config = dict(
    num_hidden_layers=12,
    hidden_size=448,
    n_experts=12,
    experts_per_token=1,
    d_expert=896,
    d_shared_expert=0,
    hidden_act='polyrelu',
    moe_layers=[1, 2, 3, 4, 5, 6, 7, 8, 9, 10, 11],
    router_score='softmax',
    normalize_top_k=False,
    routed_scale=3.46,
    balance_loss=0.00479,
    balance_bias=False,
    router_z_loss=0.001,
    router_noise=0.05,
    init_std_router=0.0189,
    lr_router=0.000556,
    vocab_size=8192,
    norm='rmsnorm',
    norm_eps=1e-06,
    tie_word_embeddings=False,
    optimizer='soap_variant',
    learning_rate=0.00306,
    beta1=0.95,
    beta2=0.99,
    batch_tokens=131072,
    max_seq_len=512,
    train_tokens=532400000,
    max_steps=4062,
    dataset='wikipedia_en',
)
Below are experts of layer 4 (counted from 0) of a mixture-of-experts language model. Rows are named router (the router's row for the expert), up (a neuron's input weights, with its number) and show model dimensions 392-447. Each number is 128 + 24 x the weight over its row's rms, rounded and kept within 0 to 255. Numbers have three digits each.
After each expert's rows: a language model's description of what the expert responds to. This comes from a sample of Wikipedia text that the model never trained on.

# expert 4
router:132151150108115134141086095114168131123135159178112136115129151112134108146121107093130144136133155099127109137112137126151080136091130124086105140151153074076136151148
up0:111136165171155135130110126124119143134103110101130128099127101134137102162158133169089127132093083119159099169129155147108118145136123124134151134162187139151153133139
up1:130114148119074115130111130148149139148135121119129139132100102106149160128111136109123121134113112160129111184136134136121129118100143103152126147114153112133145142113
Capital-letter codes. Capital letters inside acronyms and codes in tables and listings, such as UPN, PAN, FC, ESP, FW; also such as and as well.

# expert 7
router:112173157128154157163112105120128127126130129146140096106122091126127119126120130131148115125108151108107079120150126107126118164077157117111091148131136068087122145127
up0:083113130125150143132129105064125088147108092135125134149114149067140098091124105134116127147137137081137125143144093151143134157147122119124102146108097128104114130164
up1:118167179132113104148121130130119065165115129142145114101104087124098132145171134154104120088132156103129109117111116157142170138113147141143170129120122119075159149106
Conjunctions and relatives. Connectives and, or, &, which, who, and to, especially born on a date to parents; also initial capitals K, P, S in names.

# expert 0
router:128152151128088147132122094146147125148146159118105126145132152140137091113112119123137108108160150112146092136159145140131116133102177148111105131151099136128107113133
up0:163145116153155117121126145103154091158127125145145121109121136129121105130098121118098098060126113136098116070108106122167126124081149151120159129168112157130090153119
up1:066134122126103145086095090140140108096094095138144079108144153090105139107115120131120125114119179119169096104131158096100100124137095163158124127117136153158143095130
Line breaks, section starts. Line breaks ending paragraphs or table rows, section titles after headings such as Career, History, See; also stray n pieces (Sin-n Féin).

# expert 1
router:110189140123116161119123152097137134115128162145150151075122121111097073129132116116114172150107168143140090138165135094120107181117141167124139126133110071097137142120
up0:135105147136153153130111111121136116073155136126118128122126144160126143153112128095142116115109114121138109110082120085123148110169145121168167117116139146088130137136
up1:112110106154132179092104121165101118171163150127114177146133064115143087112164170104146115103141114104129124101134101155135119162126148110133125123114112127135131141145
Infobox field names. Field labels and nouns in infoboxes and tables after a dash or pipe, such as Website, Type, Candidate, Country, medal, round.

# expert 10
router:125161157154108169111110121151111137120159153152130144134117137091113120134130174079157152126105155100124112102147169097139085160103179147102114084138131110088146143121
up0:148144166129126159068126121155122131121131127140141140129085114116098114119135108142156111129141118098122128125063141095177132110193124122118158109179145108123172104134
up1:136125127138134145132154158105161126122148110147150132118142160135128122159159143149131142129104161104115139129112120151123167121106155132156164132148158165084104144143
Commas and parentheses. Commas, opening and closing parentheses and quote marks, notably the parenthesis before born dates in biography leads; also but, since.

# expert 5
router:096116138147117161109150130147129132130155178145103107097151159101101132133108137148109156158139114115109095094154163121137093153138131133120101105170139116084168110116
up0:110136149102113128144113118121120122124157124108110171149133104111110164116130146105135155115123170111131148141179152125119186107085095114177124190109136099120185136142
up1:152104090126175119155140095074158132155167137154109111152138148098090154122137117132099115116089084111113133152112106123138155157149124107142111130145104142152107146091
Suffixes and label colons. Word-final suffixes like -ly, -ity, -ation, -ness, -s, and the colon after infobox labels like Genres: or Type:.

# expert 8
router:106168127115128125113151147139099118134093118150128115140128111114130105131142096151112122176127150133137116097128158137140135146112131157085126094171104083112133130152
up0:132111158118099124133145097126157161117123089099110138170152125095112118167142118136109103110177105140109091175118124168154094105104124147105138123093165146154086143131
up1:104137130111127098099114122125116126138089097095140150133153130103161117138131145162104078098116124138131134152159133118135094124139154123113167124142069140131153091126
Digits and participles. Single digits within numbers, coordinates and dates, and past participles after was or is, such as held, built, located, published.

# expert 11
router:111154156124125141131090107140123155124149132147121137121126108129115086121119146124147151189122131108154092155113139102135080153098130120114136114147140146110150097128
up0:137146128136137175109133094125113108116143132128145110144139146164133146121122098132131103122122096125098135133124149143150099127133093120137063132138123142123138102140
up1:117115145084117123142154115095133140112162128143083084154108095136173154067140165166100166122120120085124123115154170131173060127160105130092162087167112120122127109146
The and markup symbols. The word the or The, plus markup: list dashes starting lines, table pipes, and = or == marking headings.

# expert 3
router:096128143125101122141109137138137139149110169152107142122123108128093102131094116110146140168113142107127105140160146124159133156100164157136100128153139114101131142151
up0:145145151142155087110127143115176149155144085160139113167103148143127107121110144163098143110145115123173099140138129149142118170102127162176143120137155122121073077113
up1:133125101148118082129115150121108158141113118139100113152089121132139092111135133174131117115127169091122078158122163125121147141141091126100117120092143121134083130125
Name word pieces. Inner pieces and endings of personal and place names, especially foreign ones in tables, such as To-s-cano, Za-s-ulskaya, David, Daniel.

# expert 2
router:125146138117157132116111140125136119130148144127111135082130114146091086090122115130171142164080148132144067146107167082143121175109188106088132139172147107092156116148
up0:162120142146126108150122129113124161146128135127115148137110125123104094165118133148124114112108109133122104147090121133119114140149148132150093121159123156138080153123
up1:109134100113094098165124108147138144070135111171112165132139180149107149142103165176150169141156126113143071115144085135153142109111172124105132142147116097140148170169
Of and time prepositions. Mostly of after nouns (coat of arms, winds of, as of), plus for, with, by, and time words after, before, later, early.

# expert 9
router:150157164123101160125148135121183138163128137130112102072161138101112068132126110131150108115155156142166074092125143086111117137096160157145121149140115079088146112121
up0:141137125106113102118065122128148112153142146090134128131128128165142092113138146113129103149086099131163125129138093126133163116132134149096077139188136125159167119154
up1:110143154113100134122124119137118126100167097155097104114077102154130103132134137134123130122128145119142104100157101129105136117133090135134135157130127104086158150110
Periods and location prepositions. Sentence-ending periods and place prepositions at, in, on, near, north, along, at the east end or on the BBC.

# expert 6
router:124150162110146118128143131100133122097156158152150125132151089116121104147147146106146131136102135138135098108131162132119120185113140142092124149134126134100139114129
up0:120144121143138138118124144145143148097125086171152118113166086146140116101126137149140162179137147115150091099166099141132105140109092125165123099162140169142141116132
up1:132093109129070102128127103141127123151113134107127153130122083140105108150148112106151140135083142091109111095156076136142070115104109128096154142144163167123107157102
Article a/an, initial A. Articles a, an, A, no and any, plus initial capital A opening acronyms in parentheses, such as (A)IGA, (A)DH.